Below are experts of layer 2 (counted from 0) of a mixture-of-experts language model. Rows are named gate (a neuron's input weights, with its number), up (a neuron's input weights, with its number) and show model dimensions 256-383. Each number is 128 + 24 x the weight over its row's rms, rounded and kept within 0 to 255. Numbers have three digits each.
Before each expert's rows: a language model's description of what the expert responds to. This comes from a sample of Wikipedia text that the model never trained on.

# expert 33
What it handles: Colons and table separators. Colons after titles or labels and before subtitles (X-Men: ...), space-pipe cell separators in tables, opening parentheses, and "singles" in chronology lines.
gate0:108134135123074182114140124130071127126112143173083117130121147075151134130151102168136141105153101168148129148135122099132122136141116156157110137155178121103093072079101146145140081150165151120080120036128126120143102099141115142123107155103171105152083135161164180084106108120129093163112111114130104166118142114105114133136149156105118132149132111087104125140175133118137091170135
up0:136150101106148141115134160158109096136103189156081128122163157113125131132161096108123115128161131149105119134071129153125151108106111153127096140106111077117110141140124132135119148110148104154202119120102153133120064127135137170120146147126142125137125114158158142126156119098110147133112120120084161131074125124119142124113155145131153216131125133089161096145128169131115094111118
gate1:106138115121144133103089100148117127132130107120117105145109108189094146115171121179151111165098137120133120136132114107136148125126139145140133152109146114168116142113118135115131142094132133125139124157153109120133100135096125107132131137155141145100179131162104112086109118152138159176111140109122153114094137137117075109122169100137157153128133123190145157107119121101143137123123
up1:148127145117048119132158137113126144132120129188099138097150138072116095110103130094068188118142143131135132131118168168101097134129101127139116118144096127093150122162152119144120106131122122130145108084136135120112138125143152127118129118135118121145079099109149130171180136133157114100129123153129107138140134153148141118141080211135090068129105111087167158141145142137123140117137
gate2:145137113119133136097143126119063179125112141141122104102085159186182164147124068145184138107128121154147204140107158165101153136148108140136103113104123113135076106130130140153108109132171124135145181131099126164123119132134111116147147128162126141110090134148145077178121108073122110158137115137129112123128121166170163147133182142167162127134135114113133138138135127087152126136178
up2:177115119138167129122135148130133160139163162121116172118153121093100124138127125116133086152105123124132062119157082088081111131116150121141135126149139121102178182155122153119121124134097132136079087116197129126144128112142124150116157146102153136129171127104075139076170132127099100141145119100109112183138119119106128117134116119093107159113134133118099096146138121147074130113103
gate3:189138106139129135126135089131154134121092128111103142121129178165096118169100118121141164120125146121155092152170111161090123100131148144130151158149135125157115101105154129117133110147156150076139120121120152144092116098131120096127139105098148130102144113103139111114138162127129160114120166156117141134096119148148149124120162111159128126147103158131146117153148143131093171106124
up3:062137125130135123145104161105119138154154180124108128142114101121161150107171144134120124130120132159115162127084156122162140119129102118121104131118095118129163150141107136134118119078143127146129185144160123131132135149123132130118114134137136118151125119134138123150127106139120105143132103129133115138136135072109104139136133169100145143077157123131101120137111127113169091124131
gate4:135141136067112135158148104124082142098113110144134109139156178143158122159120090137148117119151142137080132167167155121180136093184126129122103161151116144143128072138108113130118124123111118122155127114090135109113146101142146112146174111123145117133125129099181071110123117122149116119136146139145116160114125128116117126137088128104112090175135082148137137110150122117144120090140
up4:154120134124137142140147131136097141122123089109143116115126154130181117145110134142106131115121146118096120130138136095133133138159139123139093132124142160127133096151147154170115173129133105149147101095101105117075144112128129149152143129094073137124132140119158095102150100137168105136116158123133135116153119124128121148107135142142111115122126105131146145162157135100120147135185
gate5:124138126123103083108102133142150151116117099094169116141121179094095101116191087134153046142140125127196097155134102145149143116119108117121219128124130095183170128147138142104116162103134103129098164119117136118149098118095123119133123108098135110106110142146112103143083122138106130145122113120147124136109138150109096180132138106136171134135079217103107122116137099157116125147135
up5:133107151122124093106115115168169085101113130133067115106118121082141145106138160128143101139125144119144106126132110109108110102113085130136106126145135135112130119133121138115111115130107142120158076084165124101075143135152152155110084152119142162137094109138107128183112169190118128177138112111104138099131130147102162139124076106176135120130157076146132107146129132132153161117094
gate6:183135146149148173177162151069116133113135100137131120109101145106133109105134104139089146131145178139135087072125129101133110120142151123098057144150151123118127146151143161130134140116113128105113149085133183144110173126122142140160169127143131142118109119083167126155157162138148073166116109141162070128119153127166159144138093147154119104115176103121130126167154117114119138093076
up6:103124143096126130113121129139130109151158171116118130115107110134053149090122134114120171130113097135148131102145078123139131134095118169109145143149113162107112097158149152137111138162122119117083120140147138162140139115128133126134174096137116106112147138127159125080130141140120145113146133141116111092144132114086154108127129165091156100150118165169093094097139151099144108146124
gate7:144146168132129100084150138116162123113088136127129126106145111138138110097132134142140127121131154106148148142174134075177153141147154135120125093149117080151138120139102169141100146127095129130107143101117162163133149111125099107128200120087096158121112132157116123144124129120163124115139132159152128116127111173133179133144099067129128119107143099136129104166098106129162152076117
up7:100101083157125155157098112132125137130134090132124102120118122122102162145131123125096130135109088148095115116119131120091107106118107111148136120075117123150147088112164141125172109138146123099180150135148150103189125117105160105137120134150148133137149137088141136088096119137112145130111125114126120179110113108125108161123133146145089161148159106127149145130139154108122114136119

# expert 56
What it handles: Initial letters of names. First letters or opening pieces of foreign proper names, often after a capital, as in K-ę-dzierzyn, V-f-B, H-ü-seynəli.
gate0:120104121117119154127152126112091134156122116123166134127106126130137153133185136129100115085159126137167133152162156150127113108187156150114139169107132120136130083141110105094137176142133154129173129119133110108114126135126170122144144113114118147112123099135178132121114143118121150136165164128131139132097127117108142125094130124156129087130102137116159146139121126080151140165111
up0:096140085134131100132107128126172081105131140134158148139164145133117105142081143143146147169154121120101132104082124088112150153059112070151121151157135150115104174138154126145088084090143105133071128117105133169127109171111100129087091141140132119132117159118109118161120111152149140097114089133124085129128146142160164161145137178103117151145134112145104119115130153174147154125134
gate1:152145149103102189133096151119056106080155123116122107125127154146115063154165130137163155162179138148150155177095108124138104125140108147131109124187118115141134125149148135094119126107117105099108135129128143111136124165170096106130082147144101129172127145120120114120155125124138087106132112151139114130125144147140100162133121103153111151149125090135133147114128122158134133109129
up1:115142186109120149119092144138112126116124131111119129151137172142087077102141140132124165168169115164149120167115130128101130108144127090125144139144106127130150131125115124112111136144132121103131112159104145158162115149165141135145123135120119118129168125083119130131165144114090092172140157130114095113109145102121110113142161092137130139142119144137186151110093120140144134102164
gate2:099123084151146129154145136144131133141141119108142110105131126115125110128137132125119094140158139130143109118141148100116159159154145139161167162111145140131146174152161110120145182133117117149139127160133098136107138126104113115142135193105082163127129107097122136103124094160096145140161124125126102169137094138134181116117090160074114120133150159138105092086100130161186072129112
up2:121134164149142117145129138139146090149090095090123130124159131128132131150160153123083124157119134133096118118184135120142141127136149153142115200129122169124113164129164109146116156046117111121117125140099112122126132131147115103143092132091152109126101129109142105120153149172115139153160076153135111126144099121112174090145135108100171147142131157143168126112110155123148097133072
gate3:117137134137142189175089152142150142132126164129118112111095146123168092150157141096138154150127119109160128132114072128127093165185112146148148127119143115140130106114144162090114177112118114166117149155146145179114106145155139130135102112146131146169101131123118093115105160123084102144104109139085133133115153150124153155125149089144100174132109101115118188124127161125119129112125
up3:147091140135147137176150149129158127131103129126162144116105112154144103139170145112111116121136106143140129111172095081110087182148151113169164112154162102132103148103147156123110149107109132151116113151131169137086114149139174174138109103151124145144109131113144090143132160116147110132158099160104103118160127150105120096132124133161097160115121160104170165110109170123119141118139
gate4:109141112131090118124111126127134123120131132161152105132174123139137115161156165129128129140129157091094119130129123100101101121163093129113155123120127156136120113107124114156158136145094148165151104127129144116136149124085141151142107152113115092119126139147174088156170133136139129102090118125111156144132125085110128081159099141125121129102122114143164106163122172124165142166115
up4:115146153119064117120134130084105149144099163081148151143158149140150137138093167110126126181163161116104145137115096110116119136114127119168146141114165127121107101108084155139142141172093118143133090161145143165139145128152157152156176153128148126164120125149153093135160155075136115165127123106093110089109123081116123093174143106139114106126132130133155097158107114152136135149120
gate5:132127105157112125152072126138116145152124144117104141149111066132140086121114096105115127100110117140117090106135139113140115104159130151109139105144107102104102091156135147153114180151126091153138157125117155087127134132067177125180103098097096158126127159154164145116133140135130101139100115124096135149129126075142163114152131172170129101147143087152147124108132110138131134135147
up5:153115101128106109138110122127126137174135150103114130134115096112137119117116110130124144096129093157111098124131141129123114140153151138072090111096148122106088119176175135163112176151127098113149156110120140108143112129105131126178105085134085155130173148164116126116127130121125155148055113139136124143110119116143163131118136145146153106110131083145158104092149124136109172130139
gate6:112149116168121109123123154121136120112105134116116074117152109111093125141100120122129097101094148075142123117151086098119116151113135136131111116140173114137106119134171135099079189126113115153148155142173152126148125135161154083165132104136152127121110133124124098135117141117118099148150099118119095098132151161144129114140145149113102135125115150111127099095139091112116101111139
up6:118120149095117106139129133159132142161132129164178135123143095117173155113110164135172112144157083138146111155123167119146122153111128140139151139135118131093164125108096115147160131160122124118114127092097090139133084113103165172132117214149090101124156126153128060126143098125150121131121130111146177157122146151152154140140136149160139102107102111141127132087071119124085143097130
gate7:143163135160135097155143100163160142152143138146098116126105142106133115089108133128141149113144137117141093090134136138121121134093128125104145126145151122100119120096145142107135144124137145086108097115114130110103144104134160111144142095102088095115165148108146131122155154137128082174164118115119167160160121151112173149156094169144075157095123148109143107157096127163079134117074
up7:131146103130122090091107148113108123127133152098136124101157137134134118128142120108097128121120107137127128144146114141146113122142110111098115143184112154152110161102089138171138120132128156122168084146109147058141160111077135151139115108120091117112152134111184110114182093148141131109177151161106148078123131125143152108163096108113089144104127096151173110161134111155164087103139

# expert 44
What it handles: Commas and conjunctions. Commas joining clauses, list items and appositives, plus and, but, ampersands and semicolons.
gate0:171152103137094145133153119167137122090128085143097142134122130130136148082115118138162094149103158139157129116123132136099129139109121138146139150099164117136076115152081105137135110110100138129097105176168145171119110131136124118117170142124126144128129121097129110185141090139117122128102139145111139097157100162127157126117146138149162215105160119124129142120116155151093148129126
up0:151146177125147136128165140126127127191165157109152119116129130112130147154134149144105185109127122134114148140124123118154136138156145108094092078139100154100189137126168132129143129136168153128151148097125121132157109119119128142145124121122145132134148164089130147103127176114140162121119118101138150142079132139135159130122126126086077061134082146096134094190144088051140128168128
gate1:150166136125145126089125099175121113120125129112097128120132115137130152113135131117188116142137133124183124127110102112116119111115110120131143120127162117150097132133115085133148173182148118116116122147190123251130141131107128137123118149115104119131141139119141075100140091113137120093168125168153136103137107163105107069111084103115168127117146094115085126061137120143133139099155
up1:198156112082100113089126097155136106105118107123101128116129121137131170150147152145139108129129139115155102155140132143106119099132130097140140109146179079135091124174146111133078123180103117102136129154144112197114120146112136136114102142119090113147127124129142088066139090110128144108154135183150096131123083164117107098128109104099166098147160109078103149077140127150144151095148
gate2:150165116140163127123131127117119125086159131107108154145141129126103100123124097129146110134100132148125053073114111115136118122125120119129112132129150116108161138129127125118129072094086093081095130171187119147109139132140142107106136188108122138108139107122128119156119137125101134103123139119101126128117089102109107089145115110113157134102124192099123160112107146141143147114113
up2:073122107175158134111150142097126115112131130103101149137139126125078107137131094137185130102132158139165115048101085109133141122127119101127116124085105090128139130113117125115131121126112113090138122158202132146137146142137153138139148194093099134115134126133132147111126147134105128115120135117172147133115095112107151091128120119123192138115107175106156143156116151143141126144111
gate3:083082108127104151153098150149107127123114136141150140112139147141140149149134105091084163105141126115146106181147127106134138119142101088132099157112114100089106120146133139085107139123179126091128178117165153112108135123118138171142072120115153125126153111111119126140124107132160117094095113196140090166092078100124105120136108141126119110112123111138130087143152115138062135078159
up3:141123161101126093129167086098143135122180129145123124136135115121119158131129150142163119122127158094159125107134127125118122133117142181136118106135055179158145127113119116169155122074114107176113125170119103153187148147124135137116180157151137141138128131156113132154127115129118180133185133124146121107146143159125119164117108123084137175156136155149137154081124138157134146133093
gate4:076143115132105105158149135138105129138097162129148145136115141136143099097124113091081145130132132116118113130125138214114112142135100128137114128150213136129121130112102169127154134090158140162097126158115127133165109131135109142148144135128117151137118114114119157144135152103128136121143112158103154134126109139119128067127145140149132128174133146134128140107137146114138112129125
up4:147144164093155086138054141136107152170130134156147138136121138141132084067132135145117102134143130121125138119100117146161128157180163135115121173157072178110155134110112135090132133098220136160163135107097133144109108127125105117149149148132121144150108121125140151121141117136135157110139112108133149132162152115140103118134156173148136073160120110151142130102156109137142102073104
gate5:131071135128140138050059121091111120106143141146126111124161127160160119061122156099120120122108123088157156153114102150119125120166160137146105152133181138153113122151155134087167116111137116074096174148118129144117139132127118115107109128131138134114149101141128104135124132124126091127121118124143119148140114166124144114123178121155166121097109151129146141105101151173102122074112
up5:146098164145110118099175172126133126147147142133155130131131127126144118084133090136144113142154167159121137146102132112152133151129099189132154135138099169094099139111120156114148092077180132113144164173140123164102124112155156094120145108136174137122131139125090176151142160126106116110131109103133086119135114129114133163123156120127138130142105152155136128133139085137111101116100
gate6:097126127125154135117088091137143122116133096144164108130146127135110127188109135124187105156129139128091105160145191204112157119138109103152144119121128155109129122147125124138154160121168129113161144117185135092093133130124137132157151134136117103110133133161112133114101095134122155133108130108095108146139114094142111147119087135128136127118129110109131147118106152153150164120142
up6:221120156145153090144127148150118130105132144163144145125139138108143111081125150124143105122143152134135140111120101096120165155107145154106144139124132073172132135148110101142158147142129135146100106131106124102184151122142156111102164184125119135127120133109154098148087167141123094133137121112180126154105139128141078123134147131127133187155148175143124110111128143120140084119155
gate7:074183080129139095135147158149138137152127136136100133134108134150137044158127146117104128133131090105173135146132146143131126109155110050129143146128110100157111115105144119083107167116103116142132117131091133115125126127136139148114091112112109091134132141126148120128125128121121150116113122165089135133135146152093116117125123134156138105148136170098119120089122138149129109070125
up7:083126154134151120158162140145124139148161163120132123124109111084111125142136129119127110111164129114120146133133113184122153110125120176132164173113089115146136121114130169082096153104116143146146139151116115074146105126128143158100122149113117111120110120178171132115140158128132107141147119090154123131151169132131183108131119098103155158141143125119129092045112148149108107166118

# expert 41
What it handles: Table and list separators. Pipe characters between table cells and semicolons separating scores or names in lists, as in 0 | 0 and 0–3; 0–2.
gate0:153111098106163123085147175183073117142142095093127130123110144131127116115150194129090158081114153147123123102138179104099109134112131154123154106175162111107111146082125118111141124133159112134118144093160118200110129124142154149094175129126129106135161147158193138126106127164141144120131147109124150118140151125114108153127138132092142151131134133113100131126099127171128121138116
up0:115157096116097100180147129067131110136128118101109126110108118151094085147100160120079095110101138115146084113137101127095115136136125127155187125117094135149132103115124098101130138111152106132160110185133134137117083128142138130115155128133123086133129133111172089135106138123122132075132141123094166122155120108129134070147149090066165102122165123192099133075078105158118127140113
gate1:164122085124106113124113147141113093153107191122122137138086130152105143134156136133126145138117151138153141158124109124157148124130155145090211139127122143108069135114122105127160095124135137111142154150135129115131096111178134128127125128141130138122118110143137143076080151083130128071123134131103123072116119127136139097154119127149224102135120164117101153064106115105083119110118
up1:157133154130155149084135142139143140121142108140110133140141129094140156158145143103176102040169059120118125090122103130097154140133179128166096117133149125144190121192120139124104168116122114124145106105113123111095134132121123132121153122168107148145155143092141078129128103106109139181136125147168158145127140140116178143085139124121110155119150102160117110113143148137148139141100
gate2:163111121107118177084126105175104163121141126169135151137148155066129135135118144127146090169144094155122121126126147164137136124113140116087118134129171162169136146129123109128173125148046136115087105113141136121151120113087124110118181159110117137131087121141130125114178143120143134148110106123114146094124133154094112126102111136110108166105179179147110113084105135079125113127100
up2:174090088110114209106106131185164075138151127199133120105152141138116168115171200134102094176142126132160113140132153162116106147146186134141149135143149153108114144115127122147174114136114114139091100109120109096098054136103123135130177117123133129143132146133110103127144117104114122158114123156117154142123104102160130139144122182123125106134195118171151135115119123136172154147153
gate3:128118162130148123128117090136106179126130102132130118074127130156131129171080108127177135150098097118141137108126132086105101107103157114122122110126163119088118121155148126128107148152123129102139142158140111129119157139149114133141075128130139130154172148150111110102111120104097168137116157147135123102100119152169106164125127042117114143108164136150165132105143125146125128137116
up3:192112115131118093134143175137143121149122132143128129154115138043129128079135102098076097155115111147147127143136149095125089172140098132107119132123103145082153117115125132111136115148174123146107088103120148095148096116158117134111154116148123138117112118091167153141126070154161099106121126121102123122142131134143187147136131164111184053130077112134173143147134124127109141107154
gate4:060077121092147131107128087131151136107093096080117102119131092178129099154119094130140134138126112123072129170126135121120118124127113146145126116138132155127101126094112128124134111147125149120154095130138132079159120145153143132135130107169126151135138140133110099124106139132100132127161136143122134112131126113146142129153103090127136113118134134188156132181123116137110127148165
up4:112166082130104175139113168144076150167129098160149142145126111074131118133126145144101141076173149144162133081147107139184116125101090150130123127133163144161144153122114108176144142146151099117148138105116110137092126106144069139098157168142128104145096142140117127169156131164138123136113094151156105156132117077139116148079124160125153077141175137138107109092158110136140149149123
gate5:175129193128136131181173149137127123117122078146062125124132127080064102149089146124125093149118110142119147113124147107120153132114150122124125138167120107187130120140117116157106147112142129109106114143120112158165104111129168165134139134157138150114067116118106137130138120152129112117122138117127086119144143094137108086171118177167104161129076141123161122160133126093124133151086
up5:070119124118142151079167101146138157163139139166108125104105167148136152085099102162152097145082116141140136092138124163111168124119117136146130145105146132083139125134132137156123113139167123114094187116146139122131123119106057084133126122094132109157114118130146114112142106173151138136109141141157139143129162126115104183140141157145139100135182140136140066153140159152169105110111
gate6:139135141130162092183104151131181157113153136119110110125118109181150118127142133140095116147143146170144107146110155115122134113118088127157114115144173110126156150142130091160113133129112119123097129123129121164099134125167125150123108129123149149155138112130094085137132155103161136114111128167096128156125130129117131137115133145164122094124126105127123124163142102146145111097093
up6:099146110173141122065129139120189119108157137121086135118172120150107124100145086103115083139155125109083116123146096124116097111122197116120106100106169090129105112121112140129116138152051111124128146154135127151127170143119151093139105136114116147141159161121123104134108117133109151128149125128173121157136152228126082128135150103100170156126139129144150127186137118140140137039107
gate7:057120133104125115101090125150190103129158149165144124131159118137139122110099120090145112142128151143110107143137132152183132149138152113131140144142097119107125112131127132118115128129093126111145134109129143124128086137145147149119151125098129115126189144150122175125120113159190107126129153125154119118139124193135103084131108123169096098135164119141131127166108112122123122111162
up7:151100137063153094118146081091127090113123133156168112135137146099163094109131136140138092167122190123132149143131109168188137111108175144131151128118136150079151142127130109156121111148112139110124123093124134090144107121124115127112119115108134127131121122155153185113126118132130141116113096081121115105139111141108137133137116116145102139131138134139121126137108090148149130140146

# expert 21
What it handles: Mid-word fragments. Short consonant-heavy pieces early in a word, right after its first piece, as in am-az-ing, Al-tern-ative, mon-astery, v-eh-icles.
gate0:110140107130146103153150106119127103126101140107097144125100167120124131091133109089140143152156153117149139092145141037124156083087149167136092089117123115093136148146119166089120099165149102109163128136139141084111113132116153154106112148151128096120093113129093128107156148119110141126141127125095107120141110136105117165123114129150123096136134124135134130141069143130122157112115
up0:130087160165123080146172112132127133099139124091123144118128172119160112124192147125090143158146161128143130110123163110129115070131139136187141121112125138141173118172143130169120099123145111100166113134108137123114101134148121144138093176129151113092137126105143126145189102118124131147149129118107132112128145119164135110095136101136096142133115100129101112155167112106112186096137
gate1:087142137110170126147083160167089148153128113100105144106116072130103151146157132130098150134162135134153085091150096112125124105112114133158116110134116152144113139073195131110107110136140110139097113118089171135098127151145095147125125129175147138170110136130119113111088112132113139085128122112111136130092119097124141127152160156166136129157117090107168152133126136165131121113107
up1:160143146114084093114183123126154081082145126166149115153170136118133102111102126124142129143125113110141145150111153152108120134127109135116183124127137142131102113179095111151129106134185148111159124152153092138125097124100156125112107094117149106128135111127177140125174119116099107132123156153147123128141124127136154123105160134075127106072150177130106099119157119096124131178157
gate2:113136194165114105157071117139127122154139119115090122138158113144152097105110156075151127090155149150130126103070131155167179101127128161091103112142122091144142082146122154149128091081186113110131168147131128150103135118103092144137136067140122108151116150095115152145121147124136055120138127099150097117094123139143149121111146086123102090110134138149115165109133067104142106170146
up2:147112069085177131128168134100149126122110111114162124126090138099108146151132116172118116211118108111172149141165148088085120189140132093164163118139151176123130167106126110104106150147095129150109089083103117103145141133136143140162109157092099139141139100152137105127143091146133187131109140105124177130127165090119105126136112149157134141151139119126104130153127188156130134102114
gate3:108106109136131182094152158156170114117110120126123091089130095088157108146115145095141112087165188149132091146141132121106141199207113118131104106100136130123115121134135132111166109097112088167174131158120135127168148146152132141125157106117123121202149155133118089161108128114120142156099123108148152134125106117165118121107124154162121090123139123146137151132105171129180148162099
up3:129103136135163143146146116150148100201100105065163134107153106106109098143075143123169126105163124133136137132149132133134106117141169108091146082152127164132133138157139168120117169095135113163070102114128144125141144139182154129134109085168079136139155145127113130129090156151122135153105155138126140165165101121107138165116110122131136130095153144146127160122096141135151122120129
gate4:136108117126189148130152130154133138122116138144119150134052132081142102141103143117114135146119104109090132151125126130152095102146134110170103090116140154082118133127139131128149109162149129122093091161136142125148127111138135116136093149133135117140145120132133123125094130113094090142111090116090144096138136118130141142150113156155145139126146126148164108119151130190139150113161
up4:147138145137166128115188128179154109123115121130128118124130093127125131100117129138120125149152104110093149123099123098118116127119116131146124111119156113044124100137114141140144131141146122123116078096136154152142133111173133106143140156135138129127139139158176115166100142115126090126072113131139127127115153151141124136138114154122146128122116182106175119084145101187128110119103
gate5:140159154149150070120174117094144093132120125108093129141082090111111031081094136084131107138140133127068093132125137104140113120109144133106159123120129073145115099128154128125131123149165177143118106084140127121149128144095143138093094085156093142092073099127126154108126125136113114105132148099163131120107125109135087128119168126134105098156123110112114112088110128113139116133110
up5:087096123127084125134110163182081127137129131126127171143133137108109163155151162124135122117127137066135110123159121174097092123146093123131111101144131168134123139163143097146109155119135095162156128157101129137145120107145096143139133142125144137172139119142106102123142143105144140121132113171114118143104166119114171146104115094098123131106121107131115159194129149131124091117098
gate6:155112051144136137157096099139118129144143129122115166141141130126118163142092123140129128146118119135092155161093123124105147145142143122136163116136110175060145103084152118087080113103147110143154109127154110097125173119118157138083083149149144145095104102139137119153168127145082124130112114136152156128130108147149120122143141116107162112152133134127100152084127122140156138165112
up6:102111082132121096088147123137162147121149138116094146086109135115129151120110096149137114105123156108112108135112111153101142139148134095139118136116127161111121127064137156129129129104095098155131119125194146079113111136169168152107131128086152119103143105154153124110141116109155135124137090120142127096113138126191120136135110112149122130160124104125112177123155149112126109150164
gate7:104100143145140108089133125112103065134148144162162150145130133141129110144153153112118127116100121139108095130121130120125138117123123186125129156166123131137117139168156109088167113129109110104117126157133097118105101180159095144194146144161114125115161148131131154140129170113128130114104167131136128134133127169107130107092137147123175148118139101109135102127117126119115109112088
up7:111083153151073136143087114108108093085138135102150106135178135122206122143134150115118084140118022189137104164179097124148118166151096178124098075157123175121141104151170111100110125127113169113108097111140133131074141110112160159162134118177124150126110125113138130149142186108117097143114167073143139139132115136116111130144134118166138115085158154160119098101108143107114093121148

# expert 6
What it handles: Consonant pieces in names. Consonant-led pieces and capitals like St, B, H, K, h in foreign names, especially Tamil, Thai and Japanese, e.g. Kizh-akku, Ek-ach-ai.
gate0:126160160115127081158165098116090153121151143139088101106149125145082143123057114131123121104142131089129159113161159115116137116116081123122125135126141079101134143115135132101147119120171133104198142127115097186114130153142125113144105099117128127094151125134135131141131174108104133117146143119110042099130132140121139137117113101150136117149089120110157129127103097156161146152108
up0:137131105081144181173135098113145151126123104147154120144079135185131137124186141106137172122115093136142151122129097111128177117101171119147159119103136156088138110131112126117089121129112101117101118121154150117112098119144119112108144151139124136162144093130105149088148092155129151141109113129135160130103133140168109123111113151110143182113157112156115136122166109086115158160154
gate1:139134118145139114138122140133122091179130085134084134116133088121127090142125125090165162121112119150121178095110115106128113108140105121107124135126109150127155083157141133140153138120128110091127127095150138116099110116179132160087115161164135132097168100115117178115137145103113130129088117137153139093112142118151137089130128164149143123097090121107096165102111117118124124177098
up1:153174131163155159119157157118121161129125156138124093102097100149179143113156100127124135142105168131115095139109144160139109121122116116124128127143120099129132148115116128095055139139103099072116132097091154141108139126175140081124144148128181101143134150114117100101128125103122129191140113145131104138127156109123101172137152119191136129133103113126133125092148127136145173116133
gate2:085124121108146088155180093146116162103167148109107145132097094071135120091128149130175146134128122127134129139183163110170111140167135113081130094133127153109144144101132127113124114139156139129108122132134147148121118140162130178133116116145136129133133145176164102096111150152132102150120147150127148157153102124148125134099139080126122108187124120108147147144133139112114123156115
up2:181123158189104151092099151080117120114083131124126088108150146173109115132104106134093106143135103115130100112082095136122092158098148145136131149131119127133125146156130135109101136124120133106164149136114078124149137108096153105140149105113125107115148131114083131147122155129123094143111119113132159112136101154144125115139090139118128137099159125126110099163145070138120132069113
gate3:131146173159117182093109116149134119144153170132156136126137124060140125155130124120183118146105128106114136107127113106074133133144068149133115142125111147093126156115096165100147125131111134138122155153120173127162104109140131129097143130123114113150125147104072163135103128118120097196100109145131143131152122149140119106112154179126103124121155120141119100100112142132128113106136
up3:173118139143112163131072148144118139123152108106152146096155182077108121095170134121155143147111134113100145127104109108126132144168155100121135147118125125118100101101121162094161146145103164151107130156103157113152147095141120123122137120137121101102132138105117147111137117147109117155160096101139125146131138095147116124118105127091061129120149117130115061163146108159125124069135
gate4:142149132096133119069104121102134122106104069113182142099108152117149097104154131143171116120139118126176130173145129157106131122137100131096147148138147121152126139147106151125138146141178148103116169071133069155116126084111105110136112129119122136133155141104149145096162123117101135159166099107139176115093114208131126140102119147131136118152125108144120106133128120167091116110121
up4:078124154053140146089094150155148111100156074131173146107154140122126163149128117132162113126169104134163133169133094135131155128149118148096159139159148125186159147134144171103170153122154127082117138121090092167123071095140115093090095129128125139147156151128110107124120118134083144106134133153164157136121100160134105108107138116146111108156084131148095134140128137141110111102120
gate5:101143125094108117106102081113122104137146131116100149121111097143120100092118099135167129139144149096107134155144140135152125069132137133152094144143110148139110123121129149121123099138127093073159158114146175099131106153129139154138166187117096129115164097160108134103069114144211164149102148101146163103109136103119116107100140102123153146187094112138104154142171103165147160122137
up5:109162162113153154084108140118115081146173138140066125159101126102095140116174075128177129089162153125124152156109147154173111129183156130139117123082117141145148095155144127097116115132104124131166135126175126075112115166135130136148135127133141131092108124157164125119065122152140167128144166102139107129135118136137120120083141128132128153139139121127105122156138161106153153113111
gate6:159120152109108132137125147110135103141120140128084128167102133139145085107086152119119125110100154114119177160118073076145125156108137150115128118106121093165129118140130116144154132146154166141138123153104128110108125118119126116170125147104120136125112094149135144158138148143099188114158143130140100135121127135107132106142107114166145137129169134128110096127100134120122109147127
up6:147147124129095153129104102154081122166166117108113125082096107106104157127162157139135100156127107080122124162113140161101107132123131103148113133142125140111125138128086106099120098161133168106142156096163150089113099168158142104095110142088116118134112153145110103121159126101130100110121120136136131123138101093130142129124117106113108145125101102132129152147153138128152143111144
gate7:154106144080119114126128140136125151131101114116140098148116129129149131091085130137119105134093140174145124118112072167118150155106155103139133128115118114124128138128117118187126136133093111116086123148089106117127100130110105095158109108131160137128160135164136168113092103158137115118143104135147086136147161099113139120115177168142117121126105163098156123100155144109065105129104
up7:099142141221139161111100125123134121119154158120103153145128072150104124168173149120153165117192108118126128135128186105137121116151124125131104118125146123125136115113127136077111109121167148131176124111150154110131160117132145140098142153140093136123125123103083094139172148097101146161116153117121155103117101169163152114119086093125147137111133100172116128140115115150174129131127